From a checkpoint of a small mixture-of-experts model trained on Wikipedia: a variant of SOAP for the experts, 1465M tokens.
Below are experts of layer 4 (counted from 0) of a mixture-of-experts language model. Rows are named router (the router's row for the expert), gate (a neuron's input weights, with its number), up (a neuron's input weights, with its number) and show model dimensions 0-127. Each number is 500 + 50 x the weight over its row's rms, rounded and kept within 0 to 999. Numbers have three digits each.
Before each expert's rows: a language model's description of what the expert responds to. This comes from a sample of Wikipedia text that the model never trained on.

# expert 9
It responds to: Mixed numbers and politics. Opening parentheses and digits in climate and age-range tables, mid-word pieces of foreign names, and politics words such as government, ruling, Constitution.
router:497563425383552615542499561430583574486410443487467599436670502420523352544520420380541672412558565511413409495574549579453472541454568501449538442562534500500517522513503476410543535401453565473478520530474444469438485529545483435556483484504469560533519519516421509479510506528561475484413528550418575581550423447471481513520483473410519471451447617539513496501565499505481505468503
gate0:438553539485442476526596410483480460389493549473505532552441461543517525481544491525378526482430482400508433527480545664559532411540478514438443507541599491541545462465556554482504483473410573528555505524555510547506532546484480514532503578427424502529524431493524444566645479382533458469488445421509544469522552495489489523542491407514489441498475448530513456499482563463543533458437
up0:554525509511464536420453597461428527453524494555529458512504531494535556566519429513522384466545492482543533555502500526421560490630434523503526552488464511470422477500446418472509444510483464462465418552414468497513500571592514551455565471511561549579558518408546486511564516561494511522412374456430521517452530503549526508497453557453517499485523576630512403455520541434469509466589

# expert 4
It responds to: Digits and mid-word pieces. Mixed bag of digits in years and coordinates, pieces inside German or place names, and prepositions like to, by, of, without.
router:555543382398508647537418549469591572402466461480535566433644515455522360465585452393504620435562539468416378485569550531467458550562551503465514500535544437484492490511475430509576556500492558490509527523520417470509505503506524502547508578527456587462498569609399421442494433519565483541485557479487588585542442477462489567478442501429558500491432596469539529458502525519512524502466
gate0:507504510469517554367572400483494535511520534469456505509567511430514489462492545518467400442445548556462534485514398434494510481500534518492572478458441428455483466581625430431514570537484507402459520503456411474520508469528559470513562476457547554526535500485506492426424500504518502555500541545528471557576571504367467602552505509555452516442478519462459515576501512528503517497523
up0:583543497455499545468473458529473474465525501566500448524525483524545527510479558516568500509497410553425454584428463450472433515556481468481588480498472537527478588532541494545454432480537536428365520506579482478458402554472488467434435424460571560436540518501532500466467541379517543521486474523563490581581476433490499447520497543448489481572492481458499555453479512556440481485485

# expert 22
It responds to: Table cell separators. Pipe characters separating cells in wiki tables, especially after numbers or names, plus semicolons and colons.
router:474507597468528555402471451445575528479412561529550442445564558454577545552492623447403533504580440438540414396568477486494566544407509467437529581538516485650531573445590466443544639572450529452569504550526440453473533607490490414514464547491515516516483539468474502449496518556435513586432538485453530472398480516588457533477452490484506470525508527549519550526459512492470489447469
gate1:415424568565459449504558467521483488594571505527529475618399467468438564555562484591458461546471492482473466524534473565515567482491518492475475574515408431478423535469541475498476482586493433537528444478430555442482495539425515495459498569463543599422508472581590464509526426490478468630571591520447483432476506481549473466460510545497472485425441573480563523564455501544496457429495
up1:607596457440507479534442420499546488468455542486557468467581475490517516480483488435499506414407531457526525537451553376520495519488508488481504559588437559518461483479515434469491511456512492510435575502542464447610540550493416451463528509486547444586554406473474431474447495533512506447488430417582596568591527545496524532478545454454489531500446500432393461490564504511414493589456

# expert 3
It responds to: Sports team nouns. Sports-report nouns for teams and competitions, such as club, team, Cup, League, round, line, plus sentence-final periods in match and season accounts.
router:481551498567539527489432532558503528441480511570534498544482462542529607632470446425578458477461557542449403542503545487438578521474477514416591539563531528479362445441521489487465481535477529449495449530474492525526577441529535512469484504403431439538591376480524445502470494563506536513589554505531497394561443549488467540526408564422505521367425485556506542481500539456566468542447
gate0:589525456503468448420513533539500485550518518454550505473514464572572495480453538504508535514513496455506425493410552421484416502457436432611464445559514565511467492494583513539486421543567468562527510468577516534473431519430449445401399499512525386525572437534554442508474560498465491559432522441508492450523536437476509452474505642508467509510539484511470456502520412545489554518503
up0:455522488532546456427540589431474537445501434477548504382463447483512523469498509509499478511503576479536444433574497548523495508478473516466440663499435608446540364443488542547529512516586432433527474439516524526561506524524496470562469393492473511451392556486446483573594474460426537486477539386455573508553560484347483467461483632455474507495494549501491482501515534517519471499537

# expert 10
It responds to: Year digits, proper-name starts. Early digits of years, especially the 0 in 20xx after "Population (2", plus first pieces of proper names like Oxford, Research, Kilm(arnock).
router:536515513442572481535555406496549545525416488451476668412573423442567434410617471397499577450552473461467546495481413406448570545523494525508493468519595522493491534413511463479491515504546471460470463566491410484531483458512497491507515465566480491491510517540566522515460508553591499471563464343623555514514516398473470548436550550398516472465524497555549511503530446576424537424471
gate0:606578409487467451576505486465437476446521510508500491499498522525499477493525522520562496502556486487488518470458550462536495461540442437441398484502613475527610497457410535540448528470587545436543512500554452534449449545571508539541478405410476513485447471472512385518512536454548511366516485562524594536454504517600577537534555535484492475459466538477499521491529550458594524554366
up0:423352590443586591489525554485466504541500493528508512498516532513608547556457537473471507432458604491400475511538339576439378496456488426501589472500519526511461529492525561463489447400453482488520546512513545466545509533472525521484571590524430506475555521458538579494557566510460476510477504495472396460532490546493432464458451454554524535595454463438553539420599534484449563488594

# expert 30
It responds to: Spaces before numbers. Space tokens right before a number after a pipe, semicolon or preposition, as in "1923; 102 years ago", plus accented-letter bytes.
router:478537513574579466513441464532528465493493471367544531570604389425558456414593582497590664570463546452486429535551459432416536518555578513525452497491526431553522439428558544456576536489569497419499456495362519444502520412455523539388580570473359466566405568455467535492534527518472501532628559523496521567512564459427382555402477453505513558523477477476504498485391497568553502420459
gate0:547529539489534449511485536379489518545503465522477461500555561510533554486453538517536460549517484549502393547523474536544557494514461473496498626425414384460509448452532474501436515554500499573430468525566442527491520498479546431607439520565475501563337589519527517489519461476473452502495483582447491510432513518565489482477509560483469458369514458488525488348480447475394533575510
up0:430589507505512549408486452496472551501549483501522441514530579494549511525495530520469519470539536493418449532633553504537526531481521533554505549466444473587455474493484497469429502542461507593546492589501492570466486530475573473447479467489523442485452509459504356562523566466470561511552468597481582432449508615497550470443417458525471485452554476386482522471466463476491468500554

# expert 13
It responds to: Possessives and place names. Possessive determiners its/his/their after prepositions, and city or state names in sports and venue tables, like Wilmington, Brunswick, Austin.
router:562549434415550641499453499454578523451386477554549564385598547425562406526573427429518564396555517480498434493569452564436454534499574495472469417449554516474452512429507486444588544497533526471480473488516539509526552512492533454477547493544465529449399575562430498455472539552597488516496566547480578568542420454482502481455479491445554544457475460537572498445494527530558552523467
gate0:528493501501445520454446559443434506511520460492505468431400546521504615534438501544487526514506460474575491521473537531539460485551497553483484547461582571532499476482530465552512534545538416560524535413440495483487511466462541527480537517476592424574573521475516560451523527519461436434475486489503463465495441528533515539593451480487443483516366416517473611533421429517499549510512
up0:470521507481491510460548387533538552526529400509421502474532492445425409495524542506501491436465483530526612439539471509472515503505502457444422427575420439536555485519473506463544477474419425484506538456544504655521497529469502477435533505500518583449397493466488439527606496481482533456511450485463555555460532538477415457549487536478534451411502566476493404529586557381562495533485

# expert 21
It responds to: Scores, measurements, list fields. Digits, dashes and words in scorelines, measurements and infobox fields, such as 4–3 penalty scores, acres, Arrival, Defunct, "most".
router:579508407382525641534460523385593508491411461504503591434644538447561411492534501445539665414585575473451402456556610557486480586496602556437590471520578497549477550505483463483539555483497587486485463565520449461519531521509550446539495536536459540502487599512377410445463448461585505536483554492457600596499442458442493566453412485433582501486431530504580507422514522514530527466505
gate0:548521505520459488440483542582533452444556544458581487559481578536531462518458454540523464558415372477449545506536502445489532469460491487460493410509443462479476477494536521469531425510559496473437528427472546569414523530520553516464455540472548513490515381538456541531492509475558510468658414415606449552538495454481532529557517414524437561454532530501530453554505487536567503445591
up0:532525453546469451504491529518439490507535539527628504567536527561484510462473532506505586511555513452468473445509509474493514467512448514509471596394482468436501476523555457447365450502513501470457470561500531538496405569530533528525507505467499438486530398480459474412454419601519489440484566495459488459494464423397489404473541471497450620492553478476498466488430556466484596440645

# expert 8
It responds to: Title words. Capitalized words inside titles of songs, films, books and episodes, such as You, Love, Girl, Dream, often in filmography tables.
router:495538537455538514527426462319580617495477503502412526423432455474624466474539427443444421509450476567509475414406538480395629574464458553425483588489509566436583501603486486548485490513427509478562543468530532531503495507524471477545503515516441599408617442487459591472481486441485486566533575618553538518530428454426528473533492503376513465535523490471433429520474521461509515570517
gate1:413534540510512470477520545481482477567485539487543495491498406529473512452525527515470583487448489532502446574377488534516546501400484459449468494487455483449441492487558504513520509524463539568496539428554487535503535470519534497442517504477524402505524530509501472521537469488548535606414409459524450463464479496559421419412463521536487410530520612512472521523469484385480419539504
up1:474449547536445532516542524432525496565490573514585466509495478513512546502571532490542523454560458524463456576411472574463503485428511454460543529456471487509444510482495540447534472534382499543457562523474441513452499449548510468529480525521475440512549532583552479485546459565588532573435457434433485484472482555500479410499521490472489514561534562577535461603509443376524446538452

# expert 0
It responds to: Predicate adjectives, participles. Adjectives, participles and particles after forms of be or a verb, often word-final pieces: devastated, heartbroken, due, up, similar.
router:394468525415494485530550550441497611422470529518494560349359441533553541604556475455530554580507497505444493444405371587545508454487491532437534563416377593484440477510599491567499465443526487515584459496545520536524441501542460536479463528558527528550614457451614452519537507448440496495449533558480473534552566443506548488532566608570570533503514496460495578452515528464539497563526
gate0:536540490454493467565453510451521498410533543562368462555469511552511495560538521516498528555442413507503480541478576455511549440524435538545525436497508503537503451447499458621435491468514486511475522485541508629483534371581508496481526408451544473564491504494462435491521464540457550633432466430582462456497478487438387629394590484566506521484569513533543533483543513491466472537516
up0:532550392521480504530472484537483502509516457551453476471520517525497474451511551495498505449495418489534465507541482466511506496556560462554555407457626485477401550533505506527562467526536476506594476501465618500511455461543515525470487517516610481414431480427516448545508496482483488542453467592529487460529471472454544511548543463590510526535531465508552624477480497572452468489501

# expert 5
It responds to: Abbreviation periods. Periods and letters in abbreviations and initials such as U.S., No., Jr., Dr., Inc., plus decimal points in numbers like 4.6.
router:521611424481580450585485540436549557508434436477440477524526464532553452517468482449498449427521480442502551487514541523549481571498526549510601555468484527456460523522534500473527428431505486481542442502606566458477565451524482549603550493445480520454442523488574522456572593478503383485563480487491563439550595438499574588474470450517541504541546538592465497469522474475657534616503
gate0:472568444553482544490577486508484419507543526445512491580541508472401495446488547534511556451500528470466448600511469492474580486504519511581485500443398565559463446521506501534444540474509442456486461536535487494465528514513478567529467480467482540435559470498514428578512558479561378582453559554452454590501591508506623594490489452452461573593541505588488504507500506455568612400484
up0:536352464457483559569455556499468524489478499477484557488440404490530539534458446473520461540468494504561507365545549513570424515489420510459506430504553465454620527531559512379577504518488458505542570499435516517584487453543502558544515477519453551437475543596352586550544483563492482535550523493503484471520430562462477445498594465559498520461581540447522553439490522570493510536499

# expert 20
It responds to: Line breaks after headings. Line breaks after section titles or before paragraphs starting The, plus leading digits of years and numbers in tables and lists.
router:588461417428567603447460523436519600513406466467480546415610506498613444518487500392591540476462513441403427451562524534549458552413539521474532539498542542498478516390458496443608549464495432470501500521549516491500492492486503435543657563490482535519434606594412383483459439578502514425536459476436557562463469529493468453483414502427540539465364555492464501401455409554479489528469
gate0:557467486464503530444555479454498450503481486521392466516552423497528509538503517505577526458473507530488599511473528443537627475380541541526478615549528547444405542432460475537479412464546557506480530474544561478477541549477526502598496489479491490509499509569415417445513509498432582513445608519502465516614583470539472476545538487487460466460433511437509573528483504540592512580515
up0:501571527577508526548441509543500545509515496422620472495408559522508487528460473488422495540528478481445482541510397556419513514544503462491512489514442514521507481501511568484575679581465437459469506523502449479451487440491461514481494566467443547475505575494631539481523581416550443445535505573403474535479436483497545500468383536532525549497456432552407469522467510515486494483538

# expert 12
It responds to: Buildings and churches. Names of buildings in listed-heritage and place articles, such as church, castle, library, St, statue, plus row-opening pipes in listed-building tables.
router:553524523430529641489412549456538557500423491523538530488613449477533467571459453390499493419545527457519449522579548507568406547475622563478487483519471526554490531474491485430502533462514553530433478561504517371493413429397492499560612534505462552492574571547433471457432488498559557515397556482473515497443497424451531544490483564532545520547399460436494501512515486495525553513463
gate0:406453432519520418456553497542495407526511540531491541555455486452447501495523427505467576514517475482509484438577500510486556512546528521529527504532492542474536376542485475550477516485529540431541427441497528483477499579402584535474342466502468516553457525577492442501522431476536542456485470536415573468446525426489469504389554495511462500558641516420487437430559492484406615465453
up0:497425437483548420541478478540464499530466484547477461524504479474476468479525502495435593537525490595542546463509538508506466481539399457454501444496428398429522431572575455566532442476498502466563466542488536485528450518449465542500508491506523551475451592488398494422607506415497563482508534506513538422467418390477551521518502508571521414541508411494484398425569524560462564542542

# expert 28
It responds to: Location prepositions. Prepositions, mainly in, of, at, from, after verbs like located, based, moved, born, introducing places, institutions or dates.
router:494530568445531486366531429542571545473373433463475523646602525497595478557464532520466568468529477572495534523483441399458410586508561458508548401508513500550503402434547544511531480478533461479435485498498535509539478507453491484504535510590454467589515488492569537510448547550451426475597559426452507533543469523537507439504424478478574552422551496509462550612507519498461573460498
gate1:472506584498467536496484443455549483593502515463479505456542468525472471599468476497564555580461445489441583567498491462559606485532480484513602492495518443402479504471572558531474471571559522485411427529465468580494337565417488454550509600494547576516501485519541522454507570512477588572508556463452402529469386508477517477493526322493471494541499399577541416516484576503465499558563
up1:522478521488508516516472495482519488515474507575539412490471535459565484542540544468494431530460439550484453538506388510504517466551523512467520551463513501520413549448464452531553486530452446493461361471504493547537420557492520528426603577520471429440557368525583506412538420503547406496548461574531424432516481488383478468548511436524535486641576521568519520526645537548411501531511

# expert 2
It responds to: Titles, name starts. Office titles like deputy, president, director, secretary, first pieces of personal names (Des-aix, Flor-ian), and Thai/Chinese byte pieces.
router:511573455402554621580406569414606521513445480497487588420709579386556397520512439397523646408603556490476401469576534540490450566500569513502540512469526499562495523447464384489568577523497524467518484506504436470524531550508515486529493493530436509459501593592419383476524469499571523511517515490469570549513438460456506569470455549435569495469414534475522526491523510517540501472510
gate0:450487408515478508507492443555516449528555588566554507488467503565528517468523471514404547593492431466442532453463492529447494458487504544561522585492479465451535451482451493441500525467464543565471457486495462574525563472540471450541494490488481602574513528553521541531553526423495532541519444498467493493546566530546403474480514539618462582467559419488571349528487512416520579473375
up0:482494440469497498578465544487483513549419494478545495529467530519560512536528468492509559552514472454545377615518456505520461518451560516550470491494498573444472545460566582459514526476484611456533562474561454503473537439524452431558554490500419562472437547414516515548482499492498499483510448473578470517437547433517418523508482586584464523497513483472546505467512431481581426436530

# expert 11
It responds to: Table cell separators. Pipe and semicolon separators in Wikipedia tables, plus header words like Apps, Albums, Clay, Billboard, in sports and chart listings.
router:445554436500514470540510574518537558576457463500493493506501445357627521554490497398603430538543552577521510544554521483520504542443452466469462470570505454478527458463405557530503527532465522472392602491576428560530501448506553485519523593495406435512518521469393457378432529456554462540470493518461549501488460476506511498447571475445521622478474550546561579497519500539553563507464
gate0:428459496546538524489537534523491455527571480482518451568466423517468571417516487554539462559533513540542495597506510468545503497451504507480365564588401510571522519465590496480445471471522447532425449392454454570518494498532517500559507516511499439462527483424500523566500433509418494553507488468442468471447494608457557544550478553580460448526413484465514624496464566473464520542455
up0:458434410613491450542520498532518459503503502473538448585509497506526532428541510516530495534553473534438496631583461493503507490414556519443418458518457546496562463516494507497524484481531482487457439410509525553532553479515535493610492472489475526500440497434462588569534555479436556522519482555482467527436486637480483468388534560549458405609475537532514563499537450492343499548410

# expert 23
It responds to: Name and list boundaries. Commas after personal names, middle names and name pieces in biographies and lists, plus birth-date digits and Latin endings like -ensis.
router:520494574453509530430493556461499566524476444493469558436514585455567610504524579498570429453592511508528456464543447522594446571530537554499452432508552596514493530464485457502505531596474468490531508480544568424481520550526512510581465405414525411482435537532570595549499453558515564476542474505546531459476541558511449522459597525500507541576617468505444518475568413596470468431479
gate1:436423563476487524439561492488458473503545507530512475553466542541491552558443620575405538461512539614478372511542541534528451451481547401483494463467485587546551421512501518401501490437523466488578499467506471515579489460509420506457539485487484581479545523432511468527451422514540436509533537481434534527510494512447516420531519495539458488452447479454475528583538506413536535517542
up1:417416505515556539483476519518529498497470471486487511567495548522443562547474533530473553455512483580519430462506537534539441502549543440500570454503530624552511470551549484416585490422454554537600553513506518454528480493514480510498491456502501570457463551469539515564510411566511458517516526486463576583469514525477517409560538462579497530540511495419481541583586460400554439553572

# expert 17
It responds to: Sentence-end punctuation, currency. Sentence-final periods, closing quotes, opening parentheses and dollar signs, especially US$ amounts and parenthesized acronyms like (SNF).
router:539557557503618444565535522455595550531552475467559504557504510441538504605513478441578569621413425466525535432461483590558459555526549533465427493514411643484482537515512501441464424507475500594477434457499497341533537492545535477515538421484473490500459537371481564469469551450490568460542566512422495490509558533433449548552594461498534475491494473503504489510490446488486430539471
gate0:470416498452507465465493479531549405519476509547564506452507483468450460506511552542523537495465486446453443460531582492476500517507577467452496507498497471487546508465453525565565437520463542477465537483539463504499565499506492481422495536490531517450550395454466590453451512489429501401493622530491508502553569416396565636572453470569486547545506609473513501512466488528465485514461
up0:515527483512484488514463462532509455536500529468505480597495564524560466506505435495579498564446598486446533486493514560547546475507517412458528558497470547541570443485502527502491506440601529468431480574524433451558540512493524505545512496446492508480552408469433483471388540428444444554450586537496426511538507653490521597594529426548483591450528534486501492448517482473505507506612

# expert 24
It responds to: Chemistry and table digits. Digits and pieces in chemical names and InChI strings, coordinates and percentages in tables: hexahydro, carboxamide, %, +, acid.
router:502493481460445623467416514502503510441442491552517567466495546465540523423556421479546495481506526526416498446494467537563484524468469558485490408528577438466482499406527490493573486373556478416544543455462479616560586516415536516425503486386519473474510466486481425494560483518534574504445558462551571496521542512501391519484608533518525510495474523590555534546536516519422485528561
gate0:543484478520468496476564581556469531562500492468488576533424418483455484499423529507593537498509445416470518449478512493504480474599456456521535451490466479543432481529572518535546496529444510509556506437453468500518463474531506453495489523490482519480482447564505485365469540502540516543451538505531471513495515496530445503525505446472492483584400587464504482489521414452431458509571
up0:496529482536534478552426442454584489518479481520485525494573544524503486461567503466499553464480519549559484505568451578474540501442482533451444485467514505461536536570564564477503514466495522530417504589554495456442460518498441567516474573501501455493492519408574494506514459510564474505560486478420520518514476508410540440511492574529517474440543498466483481435534626511589511445401

# expert 6
It responds to: Surname starts, table cells. First pieces of surnames after a given name, such as Mc, Van, Sch, Kil, plus pipes and numbers inside sports statistics tables.
router:495552538412519533420362447501539535601538467485459527398421569494471464455542533467487500503565493471552388450544518487479455535573449555443431492477496511466492572534509483525459581571486597431484594471485458578521531431560466506479425463516495508433556491557396591446462534504493469451526553533587478463541433479512564523491449579479509511538526550534477522509473531453533463518426
gate1:505478571460484404445493479495584420589470553482439511452644457452486545504461497496428504440445475532540480469482455535482578523423442503541502558479547547407498515491514422561482436508482440514632489447527546502498573436454515461477414527499359466478520498598549535540515570534455493515476508524452435557363434520454463495392509524517457570534549490477412558552409434430522440456481
up1:586465497544481443469561528465468484460497431435461514509534489499452466520477462523467531475541473474503527440557632460499544506478481472543500530547482531486428554520513487476541509544460465574489481480497507528469517571577446483510471473430480505555559487559460459561618502547534456573510375473515492442546493516569499469551461435392496421521516448514545455516449441526486465493533

# expert 19
It responds to: Romanized foreign syllables. Mid-word syllable pieces in transliterated Japanese, Indian, Arabic, Chinese and Thai names, like Moj(ik)ō, Kaw(ak)ado, Sh(ij)iazhuang.
router:491430555415461618539405397543419535369485455487420466494511482586587474504448386460506417519484521561483448515457464537487469551548610542402501484529465463458531478501552439504483528497552495476603486532499510502509396517537449472427505535501443518537595496576550466500491484426527511518487460520543469476554519542405454427460513470445516547561488489429473431537429471527529546546535
gate1:500524454562443497485570383505503549519483472530567485467382515508477522430509547508411522494468404457530546504478492510462447506544481546485463507524528511585486515522485567571483457485559431515443482521539421505466551515457565470594552501554508525556506469466551497570518458453508511408604482456531551556536483599564501512497571446475487465500527558486551495494453370473521457462496
up1:549428570462499541545557560532511439492485462569662497407524520502545434463510514504458504494450516492576497550556528536426368500471499506491510504504467566502593580532540521521543521556549461519493477490426469538470462517452473495566490539535492548584427516486492578464512456497438595477477414401506484472517612613519555516465422509434515571512587502490478437439495501467546458505496

# expert 18
It responds to: Section breaks and headings. Blank-line breaks before new articles or ==section== headings, heading markers, and language or nationality words in music and biography infoboxes.
router:603479528524575566510497578432561463520436432559586590474600562444503535444451503505600538486470556526518453400609528590517487559504581479449570472515535467494447429510536473482452519557445450551526515595415602496551452522541461455499447581563483505392498502477486464474459509542486556527537439427513525558447490445547444515471527545514513437381516617449558462431537504502437548565523
gate0:523497509524503492531544470497451530488551479513522455504500509554440532443422400509541443529545602465495485387452503480481479503471516450487443440498559520515517491482466459495560531501494531525438650535487449574481543491593518614496493430536509447581527521405590453561582512545436585446407495490485599568553497534533535479461547629395456419437483464513492482562528416511511489473527
up0:491495491580513481493478509510469524501437519493481506495485489525560487453589474469534538467476518419535538548586460507464585476492469562553638624445463416540519461503582418423430386563495532441545581540444546481521479496453550478490475557490545494432519458531479519443528533517544447556569450561498454521455565491450484487467477544524538569485442562509502468519559552546516586492471

# expert 29
It responds to: Romance word fragments. Mid-word syllable pieces in Romance-language or Latinate words and names, such as ic, qu, cor, con, per.
router:419445443410503643530467413515532455463418481521518488518609591543489511461494379455590473528446540368358545470442547532551542546504449523468524465467590382614502529480435562466575419454459428516493482508470432481553456531495509505544507430551495528435556571537489456555574543526463477526481431505480576467456483442477532419516405536538516539542480572468500600481487660452552506474453
gate0:475492506434482560505492503471498511488558515493528459477485554523566505459497458508480507499544404539539509422431490452431464480492421465490462524541493587519523493597443420426537479477517476530399477485539527466509495436505426515513442448475453539519481526541563503569452509520536483466458458429492561485446547561570449525566518412415494470487520521525526431488492460580473472500521
up0:537539508524504471470459512537485521446446446475496479584622497518518477514438497520486512455449539429500365618598521560534550514532601397524559525438517394517445557372509570469530494545492484548505467574529472505561652502482466396520568503514590463451443460502469547505497429413385531513553485499541455474541494445443552553470496567493506456458424492480436485523527484497466477466465